config.toml
num_hidden_layers = 16
hidden_act = "swiglu"
moe_layers = [2, 3, 4, 5, 6, 7, 8, 9, 10, 11, 12, 13, 14, 15]
normalize_top_k = true
balance_loss = 0.00908
num_attention_heads = 2
num_key_value_heads = 1
rope_theta = 8570.0
rope_fraction = 0.75
attn_scale = 0.125
init_std_down = 0.0
warmup_steps = 262
max_seq_len = 256
dataset = "wikipedia_en"
Below are experts of layer 12 (counted from 0) of a mixture-of-experts language model. Rows are named router (the router's row for the expert) and show model dimensions 0-159. Each number is 500 + 25 x the weight over its row's rms, rounded and kept within 0 to 999. Numbers have three digits each.
After each expert's rows: a language model's description of what the expert responds to. This comes from a sample of Wikipedia text that the model never trained on.

# expert 9
router:501492480491554468506454502507482473527509509499488543481481517481440515481503520533554512492540457513495514459537484512485533508542482539467476462475512500489531514506498499473529487487484476495528493548496517535506484473502509535452454525532467498494509501508525538519545453534510483510520487461432510472490506523508508497539487498527486527529445475495505506511515507533487509493501506514496474516479521453483486479504553514460508512469499499547483522518500502482541478489471470
It responds to: Numbers in tables. Digits and short tokens starting table cells, coordinates and formulas, such as 0, 10, 16, plus field labels like Place and Date.

# expert 0
router:500510511512538522515495479495499498556483531523465517499513544461482520494497487520502521537533485539546532490516458521480531534487474491462482498502514481500509479503479509457525472476461455498497449531477534532558544500521505515484462485518503488505490501487537505509525467539546497501483462463474507478466527489505519459520472525502468517541496451512507460472495527504526501478495468530488493550481525466537504487506519493481530482507545485537485516478489474477541485521516483
It responds to: Determiners and evaluative adjectives. Determiners and possessives before a noun (the, his, their, its, many), adjectives like leading, popular, plus table pipes before vote counts.

# expert 18
router:441501495515519503523512463522515491530494519496519524517464485487475542529479513542552516524521499500517474477565524521503496534499462468546517485521469474474525487507480534506523479448468472493439496505488526504522519504500522501469427519533487488484485507489521496541533507507482503491539503485445509489500488450499510464527479555469503520525492487502466489495447493517520500531527456517471501514475532502498494527486478476485526512486519520504500510461476482467534471499504471
It responds to: Early word fragments. Second syllables of words split into pieces after a first letter or two, such as b-iz-arre, c-ig-arettes, h-al-ftime, s-ing-le, plus capitalised name starts.

# expert 19
router:476484487527501514513507473519517491540505552502514524504483488449515510503476501508565506521529492521543539470502478507490496507505462521471445497517507453476518492489502532490494497463461463480515496497479506561523488498504481530465477521523502490528530512511525513526526500527536482496516445455494545473477502472488502481499512520507461543538471461503517468491490509524523478504521476501513506504485534445502462502463544484450498516519523482528471531460503467467506494526523455
It responds to: Clause boundaries. Commas after introductory phrases, plus periods and clause-linking words like which, who, when, but and after in biographical prose.

# expert 29
router:520497493522512480511490506512509511542515544488494550531501495512448533511508470523584526488522502543507490486523470519462508533483489522517433479541529473502512521450485484509485481487453497468480496501507508521548518506482510509469434494526508501499502534488519515533503492512508533505527499465449507516449508511508476511518505528502486476557490475503512434476483497536483485482491499516508462505489503471514504510508551486481476514471514487482493495481515500446538489505536465
It responds to: Number ranges and initials. Digits after dashes or commas in ranges and large numbers, plus single capital initials starting names, such as 178–217, 70,442, K, S.

# expert 20
router:478495443491539489501521503506506508544497536520506520524508530421442549511491522536538531511506495517513482479524475496484489554500507489471492502501509503487507519462512539463515479501505487476493508543512542530501488477481527547458426470485499470472493533490508539538514497518498522497521488465481468486472519467500457515502477523511484495570493468487537506475493502481528471496505523547486476480502517450509519476506502504486482497506526498519468498507524506486508487485537461
It responds to: Layout and structure markers. Table pipes, list dashes, colons after field labels, section markers and line-start The in infoboxes and tables, such as Born: (age.

# expert 4
router:491541521515520468508511501509531475522507532528490523504525492488433509512485491532562526524509466518515539460507503521473533536490511504519474477524511496491501518497502506508489483464479513499467487544472511519532521509512514523474416507543459495490481528527537543502501499520490512511472455486454495496438540506508492499551478516504501455507492495509513456487459492474455469489484517492506495525463537491515470492530525491473514472480542481501499495486515490459529457511515480
It responds to: Name-initial word pieces. Opening pieces of foreign names and species epithets in lists and tables, especially single capitals like K, G, Ch, and line breaks.

# expert 25
router:491480491459525487562477457497500493519502506528463531513523523464471557495450506542575523489500489545529548504501479509471510497515457525484526512494481502471553509511474514475492509486468454449507489524478529516540505486504470509480465499487479518480480494485525509525525527537524479525477517500459481506493519520501480488502512535497481519548517487538516519481514520488521448512469486519482498541472495447524515479482491482480496465506501518495488495463534494462468479507518479
It responds to: S-containing word pieces. Word pieces containing s, such as -ess, -ens, -ers and the uls in Tulsa, often in sports stat tables and team names.

# expert 24
router:468527458484536494494488474503495508531471520519485515513502499484487506463456523533540495516526486536508551517507469551513533505515481525479514519495502461478551479505460474444505499473478468482490475526477557526515478503493478501476464497525522490511463497512533510532501488518503460459483521491450491491464523481517496481541518535506461541526509475519503473473501525518518493536491490501477514549497532467500473494464564520480494476501524486530474537470511517487531473517521462
It responds to: Verbs and participles. Past participles and verbs after was, be or he, such as used, known, released, heard, associated, plus during and verb endings.

# expert 31
router:510521474467493499525500492511499502517526533528482557503535507491476507531506488518533514532514495550533522494508491515458534534482495515465459510511521453471545518472499481503503443470478478476451475534494504534513529499493507533462443480510471471503502495479505547524500489552488515493542486468470490463484480471507454492543492554521469497542514487486524482489497501528518513494474476548487482500478523494520487521515536463503509503524497501525464468518474483476496479549525473
It responds to: Biography auxiliaries and pronouns. His, has, had and he at sentence starts in biographies, as in "He has released", plus some name-initial fragments.

# expert 10
router:480500506482527521501482534479496516534542540504514525522499492476468512488478513506537518493542553515516541524539490520490508547478439498490509475499469524438547471490460524457494489470488464515475498521470522496504532473492469509473450517494485513503527488501549549542525492521509473498509497464450483484477490516505518481490460529488470500510490490508517492471487528514514470521540487510503470538485515486484478492517500494453503508481508488535511497487518464473487506544578489
It responds to: Month names, ordinal suffixes. Month names in dates, the "th" of ordinals like 19th century, km, and inner pieces of foreign names such as Srin-iv-asa.

# expert 22
router:503482474484514482534519517539490502511493528512491513494521513447448549547449519547590503503505499484528474461507510542490497480501528493473493513487501495454555508439492508474520475475477496518518482507502522506512525499479504549463443469491515508450477517492484546545526516527499491507479475469447515496493557458525500528522509505504504494524481488500478483501490472506505511495517484523520484530486519455521525495476528498488486486505541510515515474504484501470511475507528497
It responds to: Word-opening prefixes. Opening pieces of longer words, mostly Latin-type prefixes like con, com, sp, inter, pre and ass, as in excommunication and faculty.

# expert 11
router:517459518518501517508485480531496501535496498512501529532473538442477519498484498484546502497522503539506502484500466517502507529523497535494469470523503492491567514488459536427521515453466443508490478526490507545543493507484512515458447505515485510518528486512546520518501481507558473530554503463468514460517520505494521500512464520514483499504476493541535477496524514540507476499517470487452466511490503488477474513534498483487489491482514521501489461514462482479505470514523501
It responds to: Mid-word pieces, proper nouns. Mid-word letter pieces inside names and compounds, plus words like World, State, College and years in lists, such as Ash'k'elon, After'n'oon.

# expert 13
router:465519498492504488481493495506508471518522520479475513462516510512499538490502524519540487511508481481569513489489476489479489519473508510472496468536514528494517514498509530495504475492448471486509468501491483485555484484521515514448418514502506500494516503506524547533524494511507501518517471493431466511494531488510485523516474517512478548592481488483554484482508498482539522479509496504485501531492505445496523543483508526482497472501539508507522550506491476483487447491487460
It responds to: Table numbers and line breaks. Line breaks, cell contents and symbols in stat tables and section breaks, such as %, /, ±%, column headers, and scores.

# expert 3
router:512511476529481493472451500490494505534478536491501519504543492472473507500472501518553525474526483497568536484513491485490510516492470509475464463512475490492535501488443541457514523455477483498500505516510523493517495492506489507467434495486527515468569473537499538496528485522504528485517519491472539513477548505519497490535439527495518518521521460506522497484484522523518482509454469505506484522461542512511464499508528486468490472494541486519466494499483475454502484525507489
It responds to: Proper-name word pieces. Middle and final pieces of place, team and company names such as -burg, -ville, Sarps-bor-g, Mits-ub-ishi, plus closing brackets and commas after names.

# expert 16
router:498513496524484483514514485519475486545533523526469492509475505459489517522463523551576483507550494507482503502504485504479528486508504527476522488497467487465521501516491480445518490511503505494470459528487509531532542477512494519470462517483499534486542513511532500523546495530499477473509515481489524499478536502528528446531485537509473531516483483545536480477470509535511474502495464495480503538503512489485472513488533492444497514515513524480516537464502461454516431523517491
It responds to: Sentence ends, mid-word pieces. Sentence-final periods and commas, clause words like however and although, and inner word pieces such as the l in assemblies or the t in strengthen.

# expert 14
router:494492480472509513498502484540501493534512551514483527510526525439497512496448490540530489508509505522516539487487469488482504503520499507471446496516501486479569516475479517488501496474475487485505483529501539540544519515509501558482487510531479470489511492500527541503546520520530504491516492453464494477446490507511517452539508522488476539553497459538517490483491520519489498507517514538503484521465525453499473473495546491459483497498521473513500497496468467448511486514507455
It responds to: Verbs and clause links. Linking and auxiliary verbs after a subject, plus commas and and in running prose, such as was, been, being, became, is.

# expert 7
router:507514511525513514527484471500538467516513503535527513511499516445448522516457504509561498475515503514508516473522471487479522498489473541485519470528467490484531510522468539441507483479465474477500487534511531523515524527526479534503450524534490492497538475518551535504545484530501463509484482476463511501456478513555517504497495541517499535489492494532537496486481536529481447475482477497490513529468509487496469493527502488462498467470502479529486504497492491483523455522540497
It responds to: Name endings. Middle and final pieces of personal, place and Latin names, such as -enes, -us, -son, -ia, and first names like John and George.

# expert 8
router:513501480511570517471462502491499485542506518499493509497472471496459531504511537522574538505509489509527501515537436478505502530499492507490506447503511491487504494496491483469519474514464516504493510528502514512518505472520527514448445528530511491517491523533520546500514502520519495477489463477444506502490514495526520496497475507466486531565496479509514461521506512524495506479495524493534477516482504475472507464505539492440494461489508492542490530471467512464545458513516453
It responds to: Numbers in data. Digits and number pieces in tables, formulas, scores, times and measurements, such as 2, 000, 51, 9:00, km.

# expert 26
router:478558502504520464520486457500487495517505517520509508520494508450484550474471501535548527546536510507508488497527470515478535481475485540454492477540491429481559474492457545485496512495449483497491492509497529525544520504502472519469461474500514480488502493477513528519501520533502463513468515525458503477479500495494508464494474528480488539519516472528521501447496541497527484489536526524453486514511507488501482525468516513494539494486516479505469495469501517472521468530504480
It responds to: Mid and final word pieces. Suffix and interior pieces completing a word, such as ent in Coventry, led in Wimbledon, ad in tightwad, ing.

# expert 30
router:505526462466515524510475475515499538526486545504478528501500513458457543506489537495539505519538469536506512484531465523519499519502471493524498498520544498458512475529452515461520497464497494491527518532497519540506512498450517580456451484515491512485509507506502531532524485524507486498542466501486489504458530514512500467530510525488469488541498492515504486482486503515500459494473449523492473528527520472514491500502534487459486469483551474525473493485523500469498462495520467
It responds to: Location and time prepositions. The preposition in and similar words before places or dates, such as Location in Syria, declared in 1993, in the 2009 season, plus colons after infobox labels.

# expert 12
router:484508502479514513518503469510485494545501532521482500513490525456505506490456486553542508507504502521535487503502435502476520505511494508484500508537487490463562499487454526494517468467462448490481485524506526521550478522539509525468474475522504479491536477515505524523556489503533482508514472461446496500495503524478514497532507506482440508545516471515487479516494533498540493488512513513491483526477524457493514482495540504462467480480536497552512516493471472457516468484512461
It responds to: Common nouns after articles. Nouns and noun endings in running prose after a, the or his, such as season, years, loan, evening, millions, and the article a itself.

# expert 1
router:518504501526513507528497455515527526550496529518497519476504553461468523508463502504513521503545500513542529521507462523494502526487474498475479474508508477490532485506491519452530467468454503508490461523495539527534542517527501521484456474515497500481503501470524503499539462524526490472484476466500553454477519507503508474526490526504477531533506459532514456473483499508534500469475490532493481546481526478499495515506539495459500479497524461537481519472462473478544476510513463
It responds to: Table headers, common modifiers. Pipes between table header cells and astronomy survey rows, plus common adjectives and function words in prose, such as new, national, the.

# expert 15
router:505489496501516493510507499548519512540491530520508515498490500475480516519474502502526552489535501501535515489538473497490543565495452498502509482517483491485542528491490507490511441477466489467455468534491552540550516471493486513427415480494472503506470500490530493512510507505505518471510478465504519482490498517504531492519466538505508503577506455498474473472458546508524521504512514492515495524494530471508508497491514514477484498502531490513481491492507486445510468507518477
It responds to: Table and list separators. Punctuation dividing cells and entries in tables, results lists and coordinates, such as |, ;, °, ′, ″, line breaks, and section markers.

# expert 21
router:479495469491526482481504495507519510562494523508498506494493494453454535492467495492508513519522511514556481495519461496440499521521492512509474503541515520474508513514482540499468482500467490499486464540486545547528504485503522528473452487497478502507514527497515510568513455512526516520529485492478472497473523491499521503524465534521445522559501450520539493463457518511524479533480523512499483521507518477518494514467533504480499511477530492544493526462498477499485480491533442
It responds to: Function words before figures. Function words and pipes in prose or election tables just before a number or name, such as population of, width of, died in, and turnout cells.

# expert 6
router:511505513495523509520492498510511511524493497509517504506498515446460548480476504502546505489512505507503516496522450494496506503529523520448500453514480515473507467522462522468511504454476473545491510542521533513532502508521523553465443516530505488498520483499548533484529509502526469537477478477472520478451485504540526450513459539521471545510515489547530481510499507537552503469485490517503504528494510476501496515494521478482509477520488518497508538465479454477492459510515446
It responds to: Infobox values and labels. Short values in infoboxes, tables and taxonomy lists, such as Division I, Least Concern, LC, 1.68 m, closing brackets in (Gls), and ranking numbers.

# expert 17
router:482513498507533503522500460488534475503460546512529493496510567493466526506491504496576496523559482529543520504508477505474493543486465470520491494486522467489513502470483506497518508460503493508464486515497510506503504512472549503474435496517489508487477519472532523542558475513512477513509473476450474470502508487552509475536533546502494516546497487478484488437472494516490480528542482507510507519491509499485500496483515504466488523481524497539464468486490497471520482528501464
It responds to: Word-initial capital syllables. Opening syllables of names and words, and months, such as New, Al, San, El, December, with el in else or eldest.

# expert 27
router:507514465503499497467510492542512498516483527505467506506510478482499514494450518480541504547522491542543537475508478520498534521498480503482513511531519475470520495521456492443522487465454486496505476529486568526506491473485497526488467498523477491467472505506508521539508479549498473507521494472469497467484553472513491493527517502544447501533517482487506468491490506515491498535467466518510520543479526463510475501466552506514502500511545506526478514472533496478517487514536431
It responds to: Prepositions and verbs after subject. Prepositions joining a verb to its object (with, for, from, into, between) and verbs right after a subject, such as spent, send, forbade.

# expert 23
router:506494532490465508534502512519536504541523542492482525477497528524486552528464494556547527526509479509523518496508495510491493484514504509480485496526531489447554512471483526494533459475467463487499451513492479521533495490459498537457430478510511505465492515474518489503519495503502508494499470461467509500458540489515487474532523519529515491539507492513482486489461498520472488486524481501508490528477516457495496513458527491511471456498525477542493486489449516440529474527510494
It responds to: Openers and line breaks. Line breaks, opening parentheses after names or titles, opening quotes and first capital pieces of words, as in (born 1994) or (Latin.

# expert 2
router:470484541513524535500498473502527463504492521510511493519489525431475510529468513557544516489550499523555500502513470495498514531511468537496493484504477471498547520514470531454496467464427475500492485537510532535508517540521509513493476517534509507509504477502532529479531487523510503517489461462451502494477495498506516463539491511485491528512488469535525473492498537516526494483456482509514485532458499474502482508502519500451500502482536496518491523453483488455501465499514472
It responds to: Pronoun and noun subjects. Pronouns and head nouns after the or that, typically subjects before a verb or comma, such as they, she, family, player.

# expert 5
router:492535512537482506489505478549502495516506520512501498530521509505476553507489486514567486491511542539542508486491490537476530496486481494527502485517503485468506492504506521503494511473448455501443504526489543500525474521522495531478423512548461492503497489488508533501542508515503498515509463481458499505435490507541499505544509527487514497505455477534531468506458516483473502513490493486491451535507553483482483502519547489484507539495498514537482490455481491466497489484524473
It responds to: Initials and name pieces. Capital-letter initials and the periods after them, plus early pieces of personal and place names, such as A. B. M., K'ab'ul, Wal'ter'.